python train.py --beta1=0.95 --max_grad_norm=2.0 --max_seq_len=2048
Below are experts of layer 4 (counted from 0) of a mixture-of-experts language model. Rows are named router (the router's row for the expert), up (a neuron's input weights, with its number), down (a neuron's output weights, with its number) and show model dimensions 0-127. Each number is 128 + 32 x the weight over its row's rms, rounded and kept within 0 to 255. Numbers have three digits each.
Before each expert's rows: a language model's description of what the expert responds to. This comes from a sample of Wikipedia text that the model never trained on.

# expert 10
Place/time prepositions. Prepositions of place and time after verbs, mostly on, in, at, over, along, as in elected on November, finished in sixth.
router:139121148133093170149119152130180122209123175096158094101112107133100082137144132109089110086135074063131154100141171113131185179086116149095127113084147156144093077099068102096122120193099101128128157144120127153194140117141193064103106041154117097092116123161166108075194122127129097137134168167144118095126161098160151148141138116138146125114131079087117056144100149143139077104164
up0:125107142117068158155130103150138107096150129128137097054142182146142125131081138149144134093144117105169086116135141139194107154156162142165137123184131128132043126120146147106149137115113112178167098177176118143139104110096131124089102142106164092099135141139171112079209142154109156076134149061115116166121120141100153120171140087046169036082104142147178093192126066089149141146130
down0:124090074118087166053092076161109147074070160200126182190113105147093182145088126132151103096141129155126116170084134086143138156136131174116135135139159119082151164052081142125122127103129125195111101146150120044087121139112062141119158153150100124070128103132165151186108143101089101114105115140082122127136176104132142154112081153159138092113107196131166092132164114100115123113111
up1:161142193158087133117106140186092116189147110089141122143137174120128104189173111053071090108139126145107145162119109137105111117139154149184114171103142114152110112137149149084140073181077105123095156184063092118152089138153120088081149121137098106106092071129161137054168127106187138091185148112109138172164142136166094123133090095142197149139126055101126119153118122110179147138131
down1:156145166142106077178073132137109140158134159096081097113129092147072136124137163145154135153140048146100150139134092187170124174166146109058122152093135132181130144156186129168101096167148179146158106163151128054128067107055109120165112143203147081111098078150093097099103111124140096160134152150125149149114107150058112157135151089122102087164164132143113136066145125121159115160168
up2:111091175181097133138140131141180117161138177124114172120152146193173131164140148169090107069052159120197143070128127095146111162149118168107130147126135069078123122159126118169150171131100123125060145150102148158120120094121174070126161125096117085073160132131094188130193093106166138123142175120131122169155125127151109124109186103102082091097102102146128108146050114099119130077069
down2:113164101075087117102112136110091115095089136126197140131159144166112109133115159082169141138097104112141093094137142192128137145152117130042142154101118187159150130077115142119106061169127125134178141093142160168120117086143130130161142185163115107072107164138131180150117089125139098125199087093057044167149117130128083136070156101149159082090101065158109145164102116155119091119100
up3:085163121084164155118087117139132142150071134125136140071084117132141120118155091117121113124156150115113113133176171206110170162145135098121131118052159176115138090129100094139090125125062110085111122097120103156132136086142159140137118112158124060092142144127131082108077153130185185107166128161150116128126179081186104139118169182121152134185134110183168093024166119115089172164170
down3:078156168143124127085104143140136106083138121143077116114098202135078167106166129174093115122133107153098143154108138142199144176096089113153191141103066153177144072136131171144074069153108138117074126120150163128183121095109124166143142127101109099115182145120207113135170098149108139035132111146194183119163137146156163134166141080105133094129095159124163093143136072155104126105138
up4:096099134159123090138175144135152123162171120173165126158143162091079186105162149081118104113141132079185094162126086116059166177149166199098114111112123132120171072109112117144206112094145132114107130112116170145166124084109092123049092079111090113131135137143109105101135149155105116148162127210168123128148141130081102097161095126104091131115141127137050169085111129122197159147177
down4:143146095100095122103129081114111157168099132142079053129111173136103165171091119047152167104101129173144107116138130119098129125124186207130109113127142113158150136168120104094105122118082152037111098125124141151162122086091132093151072116114107100121170105121076160134102169163148155089136150121152141113133090212141100075158140165092134140058107118146077075178154095122136166070157
up5:184080122115139168141116147069133125109140163124151160137147114131157172128108158134140113060082172077100100091193127146155207194152109139134137166073131139142128126132138073173151123125113153131090131072128094107136128113166160145105121144162086122111073110107174160040136115121094118090125174141122150155146143138151133153122131102078125181066147090071092081097102120091179155129214
down5:113163120146147120153046150088110130073160124125149195158132129139107104086148123123134168069194136202127095189088088191149150133176155156107123098136141101149154086166136070121178130136142148104154182170232157144100107120189119138123120150094159148074101119143143055124138147101137100176138132108116128123074135155119089079146106165110093150133118126092154164123169121141136149081123
up6:139131137116111121146108112093163104064167116147133145135128066072175139156153123124139127157117097084145183058127170189174156114140150154130116150127136116110137124106125106128121194130070079157132129123133103142199174113150161126089095086101171135153146141129036115092179134125134159160088090139089135096090132134186166136095149148120153147108110104144062077089206157197133074105099
down6:145060162119136151156164188140172099136159137168112134158143183139214108091115171104134109125111121123113169116131166154124173091216120104129087149105108176099177205170160078164080182091093118150133186127146124081104177112164172171120166149129141106147175149159147112098136109132101143098121120114169122123095161100115162120147088136080138166108096130128158148129107143214095126165111
up7:123193141134069098154110157147148144143186152141162168048115080098109087108176117148202140166128152142160159119104144102150109101144167131091121110138131110143079140172174141111111155168091138142091143131138146118148171094058136109115139095098108101134148209089119119140140083078171136150123098123106144086173163102186146142158054178128123086096115068146152070086114131125079130085167
down7:118183168152136173115120111125144104102137051116082168098177095112144152086157125177165113152190156140141126070175174141134093167082191146132161143139163166101165109096162132178141122161098128118135192174118121126181143133087162180150129139167160117097136094072123142114099098153193099157126115060146094135159137115178151142115094139164086072152111150126170100102103068094163137149095
up8:093121123143135164083105152127133093145109142067104117170127117125184070097146178164134154147150073096185146144147160134139151128195137106099134099131139038147095056151101068174152151125080107206082156111124108183139088151136097082121103116188091114120119186143133192138146100122118090139108037153127092160184149123133092121142117157120136144121136111149159149142107149144115153070139
down8:078116068129131151157046122113065115139125101173099117096177098144096077096131147140162149145105088195152163060132174103156115144107098127114097139105103134160153045144173178086152126148091142117087118166192086129137099151176140153136094097145115084140100141122121166177173117158078146098147107131112124081089089145082089144103130094115110132190076165133153127103129148099112113093071
up9:129104110136134126157164189115151147125135113122171112154095118165152082124156104111052128102070126112150128116123136125143087188094072134138135111124149187144145136123081202115135090181108133129110157118104079091152188152101166074070145136109078149109102081158105198095139113147151098141154116199105128150063098118109090136135154170107123112138177189183105123075174121081174154091162
down9:112174061092122116148083163131123124086103149148165110145113088108124168133105112141104054157108159153134111151142097149152103091136160173117105134109129059132200127188140125120016117131097151130143137154145055139119152129122141168138133112082067153098143126135178183094129093137164108075083146093143110119153132138088151137111087173191085168147100110062181116122111100143114097099079
up10:120171193075135185148103123138117189136130096094116135138136090114135204088110158154086139197170146081123105129144193160087144107109107144154147108124113128135126146054093158120112142218070125127129108151169112109160124156138130056142074135152171112113156117108132169065133113149120101102130179134112109061181154093133103148101110188097103133154105153105118148170072072122139099100150
down10:138122078146182162128186111098130091136109157111094130127061174103097110100128128115187065162154094131155160111114170063101056181110192126192132166134158066132196117145117123112128113121080115119161142081118127163186184141127134109128139109157082145098100149140160139106126087164087094151103111076079162116134101162124171119085136143125114086091173159119125111149075144084105071109140
up11:135108081090070144139158188094117125112159089166155176024125095123110131129121168146118076125152078094115120048152154080150148120082150106094129094073095113111114170116167081161135128216113105163111162120141098081143115161140171087133146178147144090134162109136151124118149128127158143214098106126170137111156082151133102130133086150144177161095154090161147115166141147129177092153115
down11:103171153070112161142148127134160074119104110114116149068123147122126147116168183150129095150137155122100146119126079137182102112139147177120072136125115157150184108094088072129147133062079097097084089134166097127148159175133138064197103150165133101116108075135123127110126170063174029127102135125078175092198116156095118099145143119155139169170136127107178120170120143124147121093093
up12:173071138135100169124084111135143124158114156153189141174103053162058118105119156163101098179134174102115110132085170106126123153140131118103131113129093127142170154061116133096176126129177181112126108116141131166129101137056162098102155122115230150161106110135148127117125155184095107112137078120071157110089119143078116089139118105146173129143166099123160110154151165156080126040176
down12:105112172135087088106116120084098152071146142174106180104093130116103129078124164133148111124172121147128175139128196169131136091119169130124137120121147182137079158105146224135143081130203135131143130169144120099161115109166132170147140098157128086101065139122119161110122108129123128082157134142105108121167112226136121089114149101202172100128098150085072161116100110046137087139074
up13:160149168125108096111127174146254114144138111205135079159150080117159134150085079141174101125133086170136118098121139113082152136131111107156146143059119138073133120060097118129122141142120152117140086077100081144125170131158106125172098142173150185182129126096136158141184135120137071128127139161136138122180187107127118133111139155122106062132098082101096059095173152125085137144110
down13:140150127095161139191063128128148132167168108121196096148104101085115186170137063148103149140095099093138078139043132103143128102157123121111103083120161141148090155149159171149145150046117152181169089087098144093097141145159136095134134128164117165128137144125178133120123156070150146069109207129139114112140175101104111104091151181097131122118178137111049099132113110156135105088081
up14:112144227086113149104102152152108166111112137087167154084159174096103128133195145116099103137119122151135177145120155152158093093119154124089151122145189123169137162165136130126082147155092144092130146205186101078193086112099118032176093148116156130077104144113135101088128147133139154130085143173156118117057127135082142114138119127128066126182112105134171108119116115113146118056107
down14:127176087042117152184149193155125150070138171212142146098140127110140115149221181105097121114113170133097121155100069099114076083145178118137113148112119099104219129150089149091113121131087138120129163173105122129114125146143148149132153137091089137079127136121150133155095119194133119155117137115194142117159093120092074122173156105133084116129145161113180114158087099150168171133105
up15:118102121123104207151098128138150148137146135124167076121088081105115154059181123149088134143202071134084213086140199089124132148164124139107075114109152105138100116153108075114169126150140096125098117127089116095143135133137164102157130079224195128121126080169106131098192101167148121137147133109112126129146110155170116165102162129148115132120178097121127134145118150086074092063168
down15:138119168149135182065134108106155146188113152108167187130078105161147126180055168124173124146104110112099100109065082165132077088098108128170091116162168135164138096143081150082190119134104137090115124143130154136153158123100038138153112122111132125184176171142139100146140120119143127167155158123095070150163089131099115085083159149145134143190119101133069164193124134161109162164153
up16:122145139097162078113105150096130145131124174139143148072150061195116109158172080084134121118143107137186149103129167165132105152095061136069158120146107177103099177158165130185108114157165089118127129120150156145116136132106098106089109146119166117110177132092131085135121118152129145116158068114184173120127120149122089072096190086159127156064097169172174026129090155108122124143170
down16:126130113164159133084078128138078044089114100147125136085175145147118109177098107078093071080144130131053090178088077117151174096148126130087131167096102149126099151101091173148191131105152112104136124128111142135107123162103111097106133180169134170140065112129122134169146168144097145186183118183142139134100143144161074130110087156081143142169099096116121130131132150085187122196075

# expert 53
Prepositions. Prepositions opening place or time phrases in running prose, mostly in, also from, at, of, during, between, e.g. CDP in Pima County.
router:177209128102087148079096104113141109200093165122189145141118142147151127143139138099120146082101119055156138120131194112113185091070121157128150100120110132113052104095075134111149089167093097086133151191134124145205108136130129069048137099123096135109135107063125127153130084163106122125137175168163109120142153116174101128140151137149166118145114100122108070173098130173118149159149
up0:182129155146127140119107128127169081179164123100129139116109116220175093114146127169158087079111157174194139117131145092067154157149123091172102097163094143129115098131158096151121181128104115160118170151028079127155084202117162087143152131050087162143109137107116118063149165093147125099128105126169154119143135124135122120113140095091133074085092108158120107125182124161085159148122
down0:074199182123151125172159100159096204137096177110095116112145118120109185139116146098099149110143126134124131145123138097190148103165142131165132103093144230123106100113124103178181089126098133156090105127127062147209135144145154094080103146119095122140107109135081097176153118163118133130159137120145122157097177127068127097103098102111137116143122189175112103135122095204130133205088
up1:142162124106142084132145126122129144137138149167139111166118112115106180128171130071095162109101084157170093130119147105121141184086136153129103160128155167109114124106187093122172191173074165143119125109154128146178169124124147130156109126098087105156200082127116124143056088078135159086144197141054139132141112075041081129116157167059090173105148174135176110095116105084147106135114
down1:134116165112144137066096102155168134198070111100126104153123117141139183132090050151192116121111130060153081103125149139077079152137160076126125140163150093161148097109148142068181148114148110100119141123103141138176112145081093102116091136160138162123123169130121083058054147155165140151111105142110174104136146082132104183117172117128139075137175149155098072145104099151066138080160
up2:129136145091122131168132117138159166138154128116149154131079112113094154104152155170128146156115175152103117132135148107118109127128085139115240092155101083127156132038178148133127093161098137146110114128122067180112184073095107085153185131129133109098141107069068114158087112134167075124093160115137160077118128162085118150090125176207150198148125133141129099154157168118097073078123
down2:149071109140139125104091162146112065123133118113105117125078118183101092138179063185133114170124140175141127119155074148155117126147194118138155121167095131105231121154098095133114057159061128169118127154115142105081131083143175119128101094136168067143123210120153120173127090135122129110099091109087110161191126121143143121082179098143155129185121117103100117149168106188124130134094
up3:081083099154121121095093116096205103077155104130129091099096181128159131109158122089119074067125175099109114114145149083134144124122134169107128115080123116150150114137106101168062080035124119151140082173113102121163103161121128135117090098126147147131170127169139196137146218103144107170087151111187129149126130150124142131184101118142129168153146115184116100133174081118189195156150
down3:096064114147070167144083149137123071082122180192183130135153177152132105157138074148138111145162141176107172147126102093100120138088113132078162070042115133170136122162128140124127118151091107157116164153121165099114090167165096174164120073141086083107108113130089145141130136079100112144078109140180100201168077126166132105147150096129106122132127135098084100083141067143147170162112
up4:147070116142136102133151145175099139153155131127114095109160057077121142152146095139165148129125099123157150158131032108113073131121144115119126075121081153143124126126102137085113169146068110078122216102148097072151160152117113153083165158129116175223105099150161095137144108119118178144094174150171108117115125085177125151141178153126148098090114095204152070118140163145137148071136
down4:142144089096168139135089115136154087148121100124072138112130172104108077147133088120209111147120170199113148116106096130087102154064125129147124172055057121129111116175135069158139123080124095064128182158135087102129119147129126126163054155168148113150079090175119166117151170124113137111122074098165093112072121108182146153079132126104127152122178127190158140166101125102082118152100
up5:066109149127095067079120177123138092196153084108161118121222137158134134131133151130064129189125146121133131204136166072118110117146119173093110114150098113140117109079099192189153148145111123164105088121078164152150100088120101091089130108099124102095193139121111142128104145140122124065108173122116175119071139083159141151100105111136138127119142122173206168090154184114109143152141
down5:129051145114114126139111174135168215159204117180099053115153109066130129127166130104145137133157165078141080137126125075139069086100072132080129148158141145104121074110129145099123133122123149107180137105112178155158146147107115165145078160132178079151098134140092121187126101121143137163182082120153147126130154129137080094141137140144082125106146096107101159090217087106141138167165
up6:118066122107139157151102120113165120143189105145113072091149105139161137057134153159121086132134221131170139070098169141101113049124134098098151135122193137072138185144140098108098104139092134117078137153131126147172163167139109115117183156156100124080075119116152168114189078165164154199127152110166133066121125110148050156119140145136128127162121102122136114138100086144093169138093
down6:107072127137166164119175171159122114091128134180158100133143153119150149132129145116077116134136146112119174136110156142084180122110113145093139162134145152147139078122116104129169155118198092164161078111145094142150092178138102127109112135143082142124167083099099168167077092216146119174180144105195013164114093087087145109151098104133095064124118095147169159110124079106137180123119
up7:116199146093117143094104124097163144116143115155146173122129174155121155117153100125113080120113142108129161133108116159129218176142128153076150196130162125113123192093159133127082128153131142159134135104130146073100071071099140110183103123158149145099123105097161139101085117161161107172103117092141198124128077163156091104135077181112098087076120087118192151113158154053065164086124
down7:120169155120120082007165125144167103132140162136126189107151120152160084100122109152174136173151128168121155115141120148099203113197182164164110149165081131110084148126162152120123151096144168132113184140115097093131151056099144114144158111104076036132124203125141090087153125130131134141138131137164120139124137112176164080119080073108091097154119137132084143140155103159111155150110
up8:118130092110123110094158135116103117161118073139215112175109131119140108136154082118092102123105142126160081125142090103152104132026066122179149128143148117132149102159153184076145141172115077120144184124091099131128168093151183114033125133145100184123116073170079161115121142143163128177198133198171136171088134143131090108162119126121117106144151185098101133151125112114146147108095
down8:084175069101082148170077161170136181076125149101084169116083089117139182137158194155125081130092130146111144104155126149101094194128137119142189090101043081130098103110179163134102140116084156147118149151170111159101161108143137156152130093047138169126159120113086152097109128156150105111052140113114176103127095113177166138091146130129126153114171149119091118118081083139129096102112
up9:108182132095102110107105153123172025116129084109103122156191164120092093118108073120134218138136089151076124112164171163114095115082174072156096148076102138107121113097105135144142110151147170175179158151112189152107128147119097127089181160133171111137106106141059188142110136110147147106080106137167184118092127124167102163145157150122156113158144109070121123155116151144061138141123
down9:123144156126168097132126089097159053159102177117170120061183096163188156134147132103122189134105182157134104186043127118143093119129077160119128127122158127142153161141080124148134145113151113114099109131073100106118104151152164141130111139097179090077091053183083136172109132066101148072151142116103180129157132160074091153135128122224109149159104170111126131143138140105136139137132
up10:195176115151081111136138118103138148093117061178150101202096145076169167146098118131115085106110112135064093147126157158108091160049109146155094142095142117147093137104163108110134106120134105139101208177132160154177158147093142125144078117165093127069079114121178101158115133087077117141123139183118137066125132150123156155126134187142196061147109128135106145109171127182142138095139
down10:068117124157098154141113118167129117135158111098159076085168123060156118095116168094081180097133137149180108113103100142150080103091118094108115073064128168097128022126080179141150175098186187098159101156113121132129096109129176123162114183120104151148095137177060114117139125105158143106127098106137142106159107076145116154169078064155086136154095125162153158128153112146156152108119
up11:144192127172109107095138143185091126154166119126219062167080160124105113127128085099117119106115167135118100115131086167156142080143113164146142082148091161168113114123085057095161090217116126065137156107130158075174098092154118111131084129129087123122106139190114148128144157115141156097217146171108154141113085062147113104148159166124113147111127087134131104180105152111112137161125
down11:133126140132100144078166099097127072182160104092146110112180128195121133156113085101086110133153116112086102174100060118192126056133141163138111125116135202122146124168095093169157088120110109070165122141123135154115109185071112075140109165175132127146165083052158120188104150121112144143170113122133136149089155119069104105090134136105138083184109100145115118159140160164152167195129
up12:136171142155079135102186184175106129146122102120125148098188092143080107196174180088084125125142117145158106140097169113129115127095148116198089165121162156134066126117169112104129133190118155096162107059088107135041144149074122135115142146095076101127119135128130159064133113111109120141091124158153108101144164115173194038157111149113130108142139157117122165151102112125101157184093
down12:137062165100128136150171134119159085159115136128106145138143130160088120116103082135136171160194104134207149158161125162161134137123136149089151166166215156104169102129138168159119091093091120156117114127063147171133063159126113160121110145093114054152125120138105111113144120105197190126123115172097169134164092150136120179109050085059103090141120097131137105144110161135170134138058
up13:116151151130144140138178122113128138081131152140086055133106200153123138101160083139126090103078123104132122147114175119185158135131121077082098124108133076135119162103131180154110065139155099075129102089115109112160114182164076063150163157162120154083107075088158105141189109201186176101154107151181154116129147174077135145157117140169173117093109096133140127081180164127112128096096
down13:098178101122115125073130163119136126107092098109110089149158097140197116137136139125171108128073132147154139169068136138126090136154099165187171085174075112133089103120132122086104108119148095151077041105121119123160117133159145133040166119167126166087160145136143143110140132114162074132120170178152133114160173156130142127163135190161160160107081150099159062159169043166099156143152
up14:095153145172148114224086117141152096138166166164097091100116142171122170116161104184137141117118123128136150082130099167104115163111095110076145118111078093132095172125158144109136162206130123112082130118092126141143145169077105168059068184126162132054114121133167165150158169155170094152098116144150105111120116137122106135106135130149142151122089092120031132095096207097104101165123
down14:084208142110159097142165116205124103110102119151144109056100127130117087152133079176114126153151087119133124140073086125153057085121124180071168169126112091167117133117081122184152126127150168121163152087108138126171136158115144100106142157182131145101095092129152079195192154058169090168129149129137118182172104154140091141136098125118121152098172111144057159138159120121151104127164
up15:137133103140114180107068154124152071140146117140117136174149140113187112106089106113096076170075133124119127040127140135118146156150085091164069186115135168165132144132124154180142077085136122126122091171110125126106100109161139153164144149126107077104096123122150099131116161187108108191160164194134102141131097100149090113098075152181134201094170153061140143086142167163096137152063
down15:175133125099159092148089122105153144130101121125112178118096092130166128109122113157141132148154120111114160053158088073108144101121122095208079186127129126168117113123146124089175033153138128121144115148151158139144194061065121103186145095129122080158091141146195110132117123068153145156155144090114100079150158181091082130073171108133155165103167121107108093191122104132112122125178
up16:113107164143146058125132150124123145147133103157136108110143136084138163097046121111159140092102154108120132107162165069120106116116132137121062150128132092121169123117204156164152105091188139136149130047093096203148164126114122164125117114136052134172125157142082234141139093119141077090122164138125152110103157113120190126119189130142168107139091091091143121148113082114100120199160
down16:186145195134123089156220137104120132093138126135174128140164103078133172132074123180112125081152171147080144147087131125115120154161196129135087107110142138087120087156136148123123102153179139168176093108104175093156110092130155089102119078092106138098148083100125101108161145096127132106144139132105076064185100131124109107113141209104103123142110077122178081150211159091143138090136

# expert 52
Of and relational prepositions. Prepositions linking a noun to its complement, overwhelmingly of, also in, for, with, between, as in some of the, Capture of.
router:125128072131101161102114113137115102155061133124154142176191120102148105095142083098099108067125162115147191126143151120064123102094129128129121101127110120112090113089085118094097049131100055063143090148114109153167133077146123090077072082081138157074124123130163125104185079114110076105056137151164132139138139103115136175149130136138118088151147121071138084108125111165088152123200
up0:107154132143092123154146096143163116141160050043134128142152157141108153130205096080130164115115128141117156142108200077094118133130138142101187092151105075153115140187137115110124057113055154089136140128128146139124131081105134096121136123157098074128151164222122119084104112186110120109103109090146165081145104182156156153120107125115138169157164100079153140142100111127124128145222
down0:156117086113109180139140129152120111157099119106085176114093140150118117172125073155126098149138125150119119136098150129123160153141187164127063182148095139177208129179090106112122110152043091129091084134145084189164147145097143086120161152144088080151124156065124088162118104162167121183114142161078114102179101171121154134110171128107154094201125118124062078111144107120096142120071
up1:153125151212110174120117151162114093110105166109109185192175092134159120088113114097122140112107161137124144143099127174079151105141161132119160121172132120170123088090117090134156153133088098123117101131144134141157089147122134075136168139047148158093042085144107142151144113192120104064143132125107013162175115098094102155163155094140129153118119088176141149121185152100140104088165
down1:125092170178128163170185093125152110129045078165161148161161114118106133078137186132107090104138117126088131124105148096120110153114122098158106137108125130128156151101105102097114009122121162054146148154153183126169133109120119153121147108149169154147168152155079167101152148049114125134111132115191142179128115147108087173073097112112164050175139135111076144150162113096134136156144
up2:184084145117162146155052107202120143110130144151184122116184108097198132143127130106107136130114099126126116155071169162150139106113158089118108157144155128152102139117156123090120130105135131088141094097107157060134119140125168055132139191146113087127175166114178152155152070109053123187111048135099167101148107143103089140119157155128134147084156058044113112151138131132152154130167
down2:134087154110126050085080184087126090089137137105136105128142143109115115134111115154121116124090152102199111154120101106181168108145147098143147155144121158138069109137125053098057127079182110114152165091129150108113086161111132092135099173191119148109144137145154196138113086069143118196148115163125152153174098167150102155194102127127048132130112080132088161088085122125137150091173
up3:170130143158144153115068063111126216173156107162150104110120132113147104187112169112116161139100123137086062064126089166162169162132178146146075169132113134146185129112142095147135117100109081129062171115097150149176079179100141112130125134138105135154093055133118108125134113172161135099115175146174068125111114064121099135161146106083171163139095140184091149125132097125146148097071
down3:182117123104082152095089098168147180200144195157022168081131090114107123163044124113104159143145063154127116099138101145120138117111108104160056128083142174157099132170119131119180156069094130123091101101133098145109130106103133146150064149127106116129117107122135148135157159118112155130162166099127131114091157079162119148136118187144124105121097140164108135184107116200084152081157
up4:140122169117101149084115172130136100144141137136126067093131120044116150107129078127157105129134109179199153071081099158072120189136110100215136135118097146138073103115140158131151081121141095095120120113092133101121138154128112070104066163122141142186138110133159134165175140156141119153112120111161094070164136069220191156116125141107157138198181138124106159101101099142116150146114
down4:133076091144069170123162131126143151078089149135176114106140096159156129125106152135087123111123165115111120127184142053130153170114128130128130150028108113137085083205193159155120124174121152065111113153142155097132118143122093116082140076071171112123122149149150112166103076104143128037141133107171149120134118092090137111181153119097084129107150121115125130094103087202093166180128
up5:135189156114120158087132193159152147114116111105130101112149106106146111156138146105098057087084142076144129120110137090136168134198035171091165144131137122133133122091129159110119160170115116109138177142197099097108118125110074108139132083147171154143177099104149185097141157208147093134174082150162117071120146143179156089101103056131143154098167141164127079096100075123103143133143
down5:149051167144132125137145156137168165175144165171179154125141094130148178113070086148110078065198086102105135124148076128090135109138152126110180125146076115153133121110128127093139168107062173108107128135091139120134136191195090195115123135088086106120159161124146146134117090090139123110126114208057185074130106150174082147138151109097141165117109200111117117112145105143117114124127
up6:185149116154108096110135145119078138220042168159145100191152155128148080086120103101125080155133141042160149122163133120140206141089126152094132075148133147100083106138154071073115134123120095140141091168138119154149141085162178144100134167130096161079192142125132182074152107121119111134143146117077112113097119101097131153141163120133147137144057147115142143127074181152164104125146
down6:102139116072091178184128117114160137104097134162157055140096093113107146133124098051099196088120140161119158137128153156111116122125122129144131076129085111053048087095155142171108176120177110149110167123105172154133128130151117144087166094167114242127083111147083066156132166135110116107133111103098146134090061144112112171114170181184134111123130145111143139123119113159111096116137
up7:093132148105069152155160128085105136104155069130142151129115157163123129135100163175171078136119135108185107123111135152166125161108132118110105134149143099201138160114131122156123111114162097136119159111074089110174155106213164151121073071146140138142125124135102138159097083043098142052138094106129169104119065096170200128100195178138149081109137072103137155118171134092125188112134
down7:107222122091063101092165116138110109090124129087115124106163127144162141146101175038197134120100153145055104112123100112145100134147114153115095139127103099129100173148177176134139147110146108076116144119144163184197150081113100107116146094151143097133090120132121154085174095152133136089116139144163205111181143168130178075082111164134174167130124103140162087162167174131136153140161
up8:125125183128107179115133082140141177136068155103132068080207146191124126156128123178153135138104117132079163113175156114103103117150121168168147110052155103129124129092148144092108133183112111079141144132093046113114060173147102132114118128115090118121135121103088090090166132127119167104163154104149091194121156082110155087170125156170129108172131088176121122112157095168113212115118
down8:142153098136146115120095099131159121124085096082121110129155082155141113171105108121122208101090147188116101080071150124150068154079156109178103170105172155104112187142128165091154167136120140139136161126079152071125091146132104099081102160133122130141179151135162093111166210101145142118125163102094127111147138083130157201067104174100137098132101134165111101162077189138118126046119
up9:091156101161147118141120137142096108176152105083090089091137133102169152133199099134132176145104131132091124189122110095080126159109142157116104179104138084175105066163151114120081117074103121181103129171119123175156141107121085114176141112101121103147166170170150223083145139086154154079112186082123147092151099120104120039177155187139116166126080121123106134131118125148086174131122
down9:144116087103079132075087155142124083092126102166106122154173107097121098173050146123133162152132130116160152143089121176128155141128119124085097130130122126134120158157062101121087195098099140144151147127101106134146060095090108131137109178140041171072166111149101138151103098134100120180191159142125061121132109162159113102166121113179148137188176074172139137169133155166133153053161
up10:075095148135082122143105156092148068131151121130191093156131132130192152075198146088130140181145141117104135149105083130121166150159187109066133155107095084177094087160134097112142126145114146182097152106137145152150087113128146092078124116106103136089158199144100161116138141131113090159152099075098162127135128145182050102096122190147141156163120135158148064096142173104141109164058
down10:128097105145061124112066130153091147120143128116145118095107148148107127166103070082135122115176127161113122144209133106153117164087128128088174129145177090150127049135119158126171206097060123117134132142106191092160101119129099130127088131129158105118089120187135157139169093130117149114149141179149112149079076160136150127160144160124110145068101099126074108114163032154166156147198
up11:136104127149126157113126104102135188119113103087178090137172149109128173124127111133127077126122177131111178094181165098156105095159066091097173097087109107138190114114087150172133111077157120037074153135116138119102197146141133079131150102161141163087123141149122129121195115190111101184092108062109129110056161145170161096162145128138135106094145106124136107081168148130141155140196
down11:061137118162106131157103175121080186201113091141146111095099165098083098147143078132152127082130159158123104121142099097164124154128167135105129119127132091132153076135053066076087156139150103118126107094063118142093133146156108095100110160076093162085128132113162177109159147184170106115172088149109159127087140145120087133091128141119119149044100137128072118103193065119164138160160
up12:134125080118114150086126135170190094136131135135160182129105119110138155087168083102094101221076129129120112131118135059124094110076173122123084131120105097126142150151177136204123109128137109159134135147044114176060144136111111139127155184159104108067129084112106082152110163183117128120163157149114101079152112109087154154110140131163103191095173124080125161126205158106164136126159
down12:132197133109092119131097039077177154147118148119157091114102091117144159150109092164158172147143214155137154118100121151091128115105094146160104098074110152199127128127092157152147093111086126130128133125094132133114175186140085070202117069118139084175091129168130056150114087112148110107111121141170118165140117121150126143142141142144067129172131112080150108187159162161083102106173
up13:150120148159161106124110145112145114124143190090082156081149089173151112110135135180165104143097088114152115063126125109144077142159187109114112162153101073104118125143071121145138190100072105166072171068121096167163148133103158111129141157175187096139093196065089125167145092074103138187150064116145063171146128104127135072124122143125123147153104128170122158155093144123118169154157
down13:087154087172141122163129156106099144100073133190077115132162080173131155122096160135035169138080107169121163142103191106163082054085082126118127149119064138155139118108117080214104145079131128149112161134171113212139100185182159146118128102142144108168095127150135126125203131121118103093119122132120110124104108075108115149140113183112129137115143124128099158089111140177089132130147
up14:078136163139170182073117116141153134119165146145150156102147108124121168115079193128129108108158100075122126103135082148120163147143109124111108110104151175113136151133083099149146109151152109123161139156075106188074047120071172144104096119119183105121109158035133152156135164135169138149120111181105108125203081105092159097108115102122112170138091102185076198124107114092179132181140
down14:126132169147106115155142049123131078164146157080109100121112113141103124174126096115089137153123139123082092123158093177183182130135075146071083180088182156138185112128113093071155107184157103111123088133112137120145146184133086122173140129141138103179102087100140133218126095143154120160186080133083121106149172141142126093149139123093082132118147096118199129082162083094145142125185
up15:112122118059121130138114105205102091161137168121113162189080121130124125127126139110048190102173121114152110124151118192136157107143181097122050166160117126120151160115140140154149126151089154158109071226149143144130100169112104138070135081114144133109147089140124146147129088086146101130107144137160132098183117087146182137129118144114084139087159084100088196131176101114141102050132
down15:099163149089104155096104074117151102168064088114140139098145070182094149153091088114133089107112146080132172123108129129112051125128086125179174141122096085141136099122144111107118118113090122084094168114142129159185123089119063158076092123106183146125172135170124154081133125209084129087155145140163180109084101112138136135123141131141162181162130177148175139189174107088116083146167
up16:102059114131097129154136124190123122129135149161154090178155136124134175090171128136065067141095120074111139146166161114116149110138106144162168197086105136171134164164140204144139113178106044128135093093131107099143074100129158122138162147158090125120141103136088142111121139137202078152180111104161151115099143139080092096163134087156166196120144132119089080095177111105108080079123
down16:191131163108182082112112155123183090148148133138193135138104103103108131107153191135100109151166095100126106105136138161132134101171185168096090123101123140147116147152152165143154064188122091132104152157093118137134096143107179129098171138145128070138096126095143123181102139115137111098132143126108100150210065110094128114155070034081122154137144155093101089078088077064122121183141